config.toml
d_expert = 128
d_shared_expert = 128
moe_layers = [0, 1, 2, 3, 4, 5, 6, 7, 8, 9, 10]
routed_scale = 1.0
balance_bias = true
scale_expert_input = true
init_std_router = 0.0372
lr_router = 0.000932
tie_embeddings = false
lr = 0.00167
beta1 = 0.9
beta2 = 0.98
train_tokens = 567900000
dataset = "wikipedia_en"
Below are experts of layer 8 (counted from 0) of a mixture-of-experts language model. Rows are named router (the router's row for the expert), gate (a neuron's input weights, with its number), up (a neuron's input weights, with its number) and show model dimensions 0-159. Each number is 128 + 24 x the weight over its row's rms, rounded and kept within 0 to 255. Numbers have three digits each.
After each expert's rows: "mostly gets" lists some tokens that are sent to it at least half of the time. This comes from a sample of Wikipedia text that the model never trained on.

# expert 7
router:162127116130101156137122158144160117106117133160112100126145140107114178174082171116141167099127124150106135138149136098142130155152127160144099104118137122099126100155145104116146123102157133135130114102097114136108177151120100187058103172073133160138157183148156125127105112126107136129099137147113181123161134130165098138149131100105089129094138112141108125126126117113168117131145124086147175127084107145100161108131147112140150133134108105120122120121159091125112133110130085
gate4:134167116162131094074073173156135118148115140084142105107105102128122129148152069118164125167170135118107109145104127138106107135078102116093145137109117084123077099088120116127151115120117145139135084094118154132138155145104131130161137095137120145114162111135152139155170133105094099145126103158142168123130158118153152139109128134109132117131104119125168097116094124139136094159134123128132164091164094134101081109148162134098149140135115108130148121133149123181153165133104113
up4:080150123156122150132134137094127155145130081141088138129140166111126135123132138126148147143129113140155089109160142120125128107171145096091088119101123116142135145102171116090142135088119155126093122142142120110160174176089136149114176129174134112120094150157130156132163123132137134118150123122202103064161097119123113125120116092135120101179150122137125128165146138138102143159175106139154097142129130112158140134147174105169131126106129156131138119092176101121097128119115134
gate5:136135084138142095124110093150142109145129134125110128130156115136120126136140126112101129136144168199127203177159110137130110138164112123143097123122134106143150164158106170145117116150093126153156112159131118081131132167135125134106128140141127142091178105113117165122141134138150152157151122170143113126132126142121118134150142118172108115145134168068101158110105147100105148152154115160173123093093126106101122149111078123129178130127116119083173130166120169129110099111136112
up5:177143139158127127172113125145085100127098173162148151103121096156157153117108125097086119119146109136108162132130130097093136157098130144166136141049103093112125166158162126107130084175117120123106151120151142099151080095130105119131101140158140138114153128130096103114152094072137111104166082142121127127154143139123152122107147104165157113148116117145152104087120119133110102115092152153127106130128141126141125142105143134173110144118106144129140139140165124120101114100082108
mostly gets: " Th", " th", "-", " wh", " polit", "eth"

# expert 2
router:129088106142140122089102157139152107105144171154167148112109102108154151116118132137154151162121150103139146134124115101127184107126120161098153107143145097139187119097118149112153156097123147155150175097116137136107141174115155111145154131143109131111128153117118157149081133159148102080139106129038142133112116134125117138108109131142103153164101103190088146142135132148141117106114140128088130162137151094139142116081114135143140119100132100116102088126120133095113136097129140
gate4:202187117100121173102132179091147082158154145121149107116169116136132131076150130125128136123111157137123127145134141116167100132128116108091129113086116098139123112191105135176162120134132158088165127083120110132097124140116116136129096140175153128120095106135138156092131130114105122124122139156150141098141141140137166146114120157123116131166092092114130094108129137163091090162110120140142129121144096127142127114103124159141179145129118126129148135139104078094111134127144161
up4:092098150145106121188122142134096135154120098153105137126147166204111146125107147122149162146137122128125139117120133128140098132152121152118127096130122137118135126143094102081111121158105096146149149163142128111179127107112092151065091128138130100045148142082129165083165122145102140132115116158128132117132128154098118136132136137141128170083138124110129133153119144117167139131139065146110135110142100153152126153128110110143157131143169108132145145111117191119149101111144126
gate5:095097093150140128128120148149135117123149143125094117112089095133136083133126126127160132147130061154133125127137182154106155120149136111159128163141117115121124152139082131076142127129094154112115102126132173085109123144142163124137117168141158140154138148112167108129153121143135133162127164131112133132120127130103103146127127140131096108107139150127110119174218090102124177125147106113115100122160162113150160111131107121133110108137139176046111113098151133161152130110132116
up5:102107100134159058097111150141098169125173125144090138141143155134129131147138104132069162169139131087132137167162131141124153150158174170135156140118161151116131122110154120116133150104124158107137156153141124112138169099121133146118117102138137136087137109090121139140118112121128174128103127119136148138134153139118166145120141146175134144120164103172123139104159155112154127150117120116127172136132090156090127103114178084163146085114131128118118159137143131106088124190141100
mostly gets: " f", "′", " ind", " pl", " t", " g"

# expert 4
router:148046122149117147092118109175123118072111107131107144159106147165139108127116160156120164149136135123145159140132101102131167127111134165141108142127115136126138107102076147091141109106103103123119118113135125118131142134089123102089130111099113124142078063121160140140124164117130124117129068122149092125114091105096152131137111148126097137137164116110135143109144135093114115110109173092088138164139127133151150110168148139174151177172138131127150114129153145177134122126120128
gate4:139146162098148155141124139156125126133138159124060150105128110104135122178126169158175149156148143098109144129119146130226165112111109128126135104158117142135166133125122098114132126129125148157166084101145127099139163099145143140115146111122081119119125141111154111173081129102138123142121130125104141129143118123152139110156085130133123150121128146122164100134121115100139122096123152109133130108115167158105129090151170165123111149095132190132158116174115144159141135134130073
up4:135106122134148146110147101117101104105119113118093068163190135133142127137111113126144147169151172126107141135142128123142096125116138124093151111152113153148183164141124144120094097146103077153130166156101130135103136110164107126133122135136149109124133089135138126104132160155127165128155120134107131085121098149113161099167166112147109104106197112110134108179082128100098105186119076116148134127108162144123116123156165110113129077114156136120132113115115136146135143122093126
gate5:170152145119141087069103116142135151128149175154154140144147145172104100131145143155131129160166121120115155142150135140118114147086110166132133158141158131122096096148128134106114114075128120105125119138119108129127097173099091111166094130115127169112150122113142104153123102139135124172142141131143125143141116128060127126105135150149092149127153152152088113144147093133172139116093123122127151219136139134134089144131126183088132161114138136115131113122097144133171133120096144
up5:153104108113149121119140101150120094134116124152119167136096124149163135093130153114088100135114143115073156098131123141158097105101122146164149108108142108104209216160094089115173139150116121154133149152123112122129158169167093126126121119110109122095135144145113155142151130118080069138119098128149128105113115119116141146128127130091142145136130124119127143098102110134117102122121127115118103120153152090116141092145134092092140126144122163085126143146077121106126079127119117
mostly gets: " he", " le", " she", " ele", " a", " dire"

# expert 6
router:115110120140123184120112149124130134137117156156110123123131146137134121130132140104096123122146127154155089110098154113147121122151121108142136147085121158137089157158103135136150119152090126115176145090113176121145122089146101120143157133132083116130122089110203099090120101108100119165166148190133124126136137121122151095172182152146087161162099111127129103135119103163141123115151158150146085140135117160091111112108124153127144120123127125123138058125143179140135126102096128
gate4:122131133144129121107129113154108195119125115117084187136132140129157179163099137114136097131134082091100097097131128135142125100143139117133087104117148146146134102082119124146149145090122121090115129131102136133097136120127107119132153133130111122105162163149148098178121141171147161086128148177109096129132135134151138161132115123156111119144198084134140128062150158120145142102124146122135145113121121145090119113174145146140131123140158121115116069161111189129107107127112131
up4:099137128099108131109134156123159113120091138156109127164143128112103142143128121151093114125121151143109120133151142111080128121145139122116120206132099162066171119085129140158117155113141154123121105116121124144146173141135110102111118125083135093101146137170137162158090135123122134154148134170111132105142135097095131122125109140154147168111171135120103147103148110159160115148132115106096092164126139158149184149091180096157133126168140154132125090103171144136146143099089119
gate5:109130121139090165133128179116133131092129131145140140111137123119088101130120135136107186167149128139108094148113185120090129149121105128155136100127176098127116098136126142115131122127096132130135159120185142136147086115147148153156148143124145102148107134190115175097125102152170123121137159136127170152157092136115107128086122159086127124119062133092159128126100085163127144143130166124152131141166133100096137149135151140128134141174147121132142111083113095152168122150136102
up5:150147106117123101141107135146124135102171143124161126087133103163095153101114173181151162115158124108103107121137097129136101113087114120132113115128098127190104097109128098175070151089134105134129140126088106112160120098112161139119115153137146134058114141128135116112108148099102150094096137119122085157137087127135135154130128162131133117145118082113129101122099122147128161128109154116114108154133117075137122122164134154120093132138145112121110083096119151152130105106118188
mostly gets: " \"", " k", " K", " Y", " dis", " re"

# expert 0
router:173105088135133168129131091152160162118148118126113129158124129153172130160103136101118142126174139199136118108127176122173140169144141111090135100105130114136089130099111107107124144101144128083110115119163145143160128129128131128137164127072136152142110144137075113113107172126149064166115137117142152160119112192115142129160106143137121145113125097171110163124135158150105123134110128115102135138124158102155112117122121115109106120155107112115163071154155134131138155132127111
gate4:112121117133114145166125085136102167135175155113120096136092121138128115169123140141134158109144135103159113088134101143140110130145133124112144157155132115092104152122132142176100131093177137164145096106160107135107139128139074122120089138127138141127131113148111145113100092167195093099118095139131137125139110096135100112102139100153116140111124108153075120113124146112118129143163142113088162165171171118119134179138157118148078137126111117124120119159125096152088133161069123
up4:091103152149163117101121101140158166138112144131127102142190088133158160154138121144120155167124110122146112145107104115129149129141144077101152101139178093179119128146161192128115116141146110128140139126133111098176108098160089171142142113081085157109112128083113107088128155155129159137125151107093131097116100106148135165142125124135128128142121128156113128129176150155124125134126139132127136100083148093113157136108146143118142095123150130143151100159105149138114155172112091
gate5:178112134123079130110154138102156112127130129134107162129079100114165133171128128118143156136132117127115158111133170114128135087125132140160142097110140125107101174130143101144140077094166123156119139110161125126150135094192103116138152117166121128119118075115136097125132125153167166144143108148102169111087139145159096105141105121169082111133110142107124138126119133131084118081141148126137148123127093143119122112147053134152144120134110096181123103124156097142112108121157104
up5:085140124134177117130079114116149156128119121109112158146043079059144133130141127177129115108146127092136145116111160157152138141155125104132119136112163159122123100143135117162095111168162124179099107137115184135160117110135128120140122151136162105137114147138134147166085176128142093152124116131114140190119112112150096134100134120129139177121086130118154088111111121167116153136144119133135113169133112110127138101112126079126140115124122115128101124111107116132134123102145090
mostly gets: " and", "),", ",", "',", ")", " ass"

# expert 3
router:142141109158122146155089117139154081128106113152120120122159129140142127121160122118129141142144160120112167120136137160145134123133072133135137134106138190150109131115106173132124092097149120101122088096135129118135083118098151156133153076151108121122151126152152148140103146150137103136129111156109157111109161127061111093127116092153117133115147175136131161117139151095145113092131126093079171129140105109113052167119117141132151085138129152128184160126115086131153124144148116
gate4:173121137159139105110133099190126112109175097122150133138149111156137157150152118114059109168142165153112157126115076122115130134110119134153147168124084130085098164114110112100125105154110098129121116105094127122119136149126165130101104085148116102159117116086118109148173146105100132115101122141080132141135126127125094123105161119075124138119143126120090157111148123093116158120094145136128163137130112151133169101179150162110166114117128153106087112105111137110115150113115150
up4:098121147106105159078148125102097114139104135077059161076123120154141093109160159126115179091149130146124095117160084152138087106142105131120097125090136141105146111153132127113123158172149178157138149159113100138152092103168134148084111148140105141115153098087121151138134117114125130150186160147115165130105149108106133128113148119139117118102135133141105140122131144108121146132118149111153159160118076129125159143131090128137148141160158119119124110138107128117143109153101085
gate5:116144151144116117121115146150164155080143124145077119119158123128135085162113146151099121165122089139049154168131158079138151136139093101153190140145118113124138111110132145132180107138072124151127130131105164143121165159138126124123139148184124142118126123128102122131090100127127136083124125142103133175073158142121125132094113124115124159092106157116136113151149140083145136149120089102127136162115132139142132149100123119156116117127125144136117109114059111144148139144120166
up5:119169130152091094135102072164127176129143113089119169124179118114156120127128136144123129162147115113160090154153131117126109142131130122135167151068111155101124099128117100108116079109118121118144152119109101107153085109111126131162145103137069152126128112125107092113116125138130113118126111150151108146093130126123155126112175126094129140128108101149120144113138075139107153153094124131092115110081158085204132136140129150117083115150108115156134084117121135150122128146140172
mostly gets: " it", " this", "ated", " there", " that", " It"

# expert 5
router:156184129110149104130104158105150108127150078144103118125100154132131117166151116159124131142127148126120130093142156131129182172104109091110166147099128125130089145141183155095089149122099150111113182120130122119110143127112111137137130094097150124122164144151151132131151143124104159144157132098132138094127139147138123134171105087156094174143103149149111097099157093121110130112113084095103155145117164141098123162118112152136104185156115131079143135172117167114132143127122140
gate4:102104126092122148122121115121179122148141164173128110179162087090129143140139104141135156115131143139107131141095116107156158110155081181151104086132138146156165154167166145114093115119148121117106118118147104135117097090095142161110101092149164144083136107128166150096128093109140128118155116128135126175168120136152150122148144109107111125155134154128151176114113120120117125086115161143173161160120110096137120099145108172119119113145109102123109079106122128105155131111109151
up4:109157134134142145150134110148125146116175159173070133147116082141126160099107116153107140153160106168105167122155086133111101134148105159126146112135158140114139094143189137073144105176149101158113147127128132130116134117108160129102126148123149133130183112126108123133161120101151118110141128139121135124142146103137137111170125103196133129109166136109143145107137131134152124168153147116144073102163148155119152125106126145127123103095066163108178131095128139101151121128128102
gate5:137135152080107132105186127115102154161126111165119118125133136182094101160127109134147189121075130145120139137127138120109118149168121128101130108136162125084121100081131157114121108160118118054159122163146168121108188123139104102130134131102120125136128132094113135116133111123101074127176124144122159128136161155110144122120168129152140127138144091103112155154120113147166104148190131152110111122134117127118167136115112161148158128122146101133185129123119136115144129091102121
up5:135134131116130145167119136097132136138154101119161133156102117115115125121123140131150126158136118127153159169171154126110102135142137100129135161150166145120121116078168140098130132115153165125167108098111129142153144132111148110084130124147088128096101136190128148085124177124079098106089111122119105097140150098133123157080075138101130161133140133118199131140137102131127134149112100145115083104111160119099126140141144135133135112144096131151147152178172141094142136178174122
mostly gets: ".", ").", " rec", ".\n", " Fran", ".\n\n"

# expert 1
router:106129085139128164067159112146154118090140119147089147134134107123112145129124116127120159111148089139123135143087159049138155089171147137122149143136147128094130096126171125150112151125139132090170146113127167105125154151101132147165122129098111154154127160117123144105119165089105114085121141150171152126111123138135142196131145137143136161107109156125113135113142117109142130083096143136085107119133131123081152141157156157144158187125144144112148116129079132123102120146138118
gate4:113141131083108124096111115172120089110164165099156112125144186131131130144140107105156167140190106121106127102141155107162104153111126160114127101144133120102147129129130127113110085115149149096144155079138140114073161122142128139124144132102138138121134148135150154118142110146132123109145159075143184116125123113146123133132178148116120142102151088154129116085133145125119139117132169108124094096110122095166172112104105106102125137138133115056081100117142114112107156124100164
up4:124124104111098134128139137121076117141139123092141137136141153131117140123121104186163094136140109114070122104119156138125144145178133136124157105130136157096130130116134123178172120135165096144122098146154174122141175118152111140092128182166109108098098149150114120161153123075097138118151151112136054190120132124119163152114134122147140100155145118090106115123110138101101124101114125106172144128130092113148092136142091127144120141115140104091102099108127127141130161127159158
gate5:108090171127133159114096109170156156179095168143167104142128138168130149150112128143173117118125163130142134144101094160110123111117118141153130135138123164147124091093137124122138125098160131147153105096112139124166140122111109096119132119104155150103125090148135160114147127168133113150153102136158108179172134123136111134158157123164113161117153145143144135124172147111150143129097158147137151133125104142164132146154126194143153150098170105071141083123140131101164159148102155
up5:109160117129152113164137093116119106126174116131081093156145151140172136086139130143142081114096107103172112097128180099155152128110137190139146125123177144132149135122071096153105116150138118126122147157108128123110139074176147149114120118171153126131174105110129142174070122151141162082155151081135129145134123141112090086116144134143135144128135122156111139130098099132099116097169134142107125131118131101150101118125155121145102122139130109110124098141154128159122107139155115
mostly gets: " is", " was", " the", " their", " his", "The"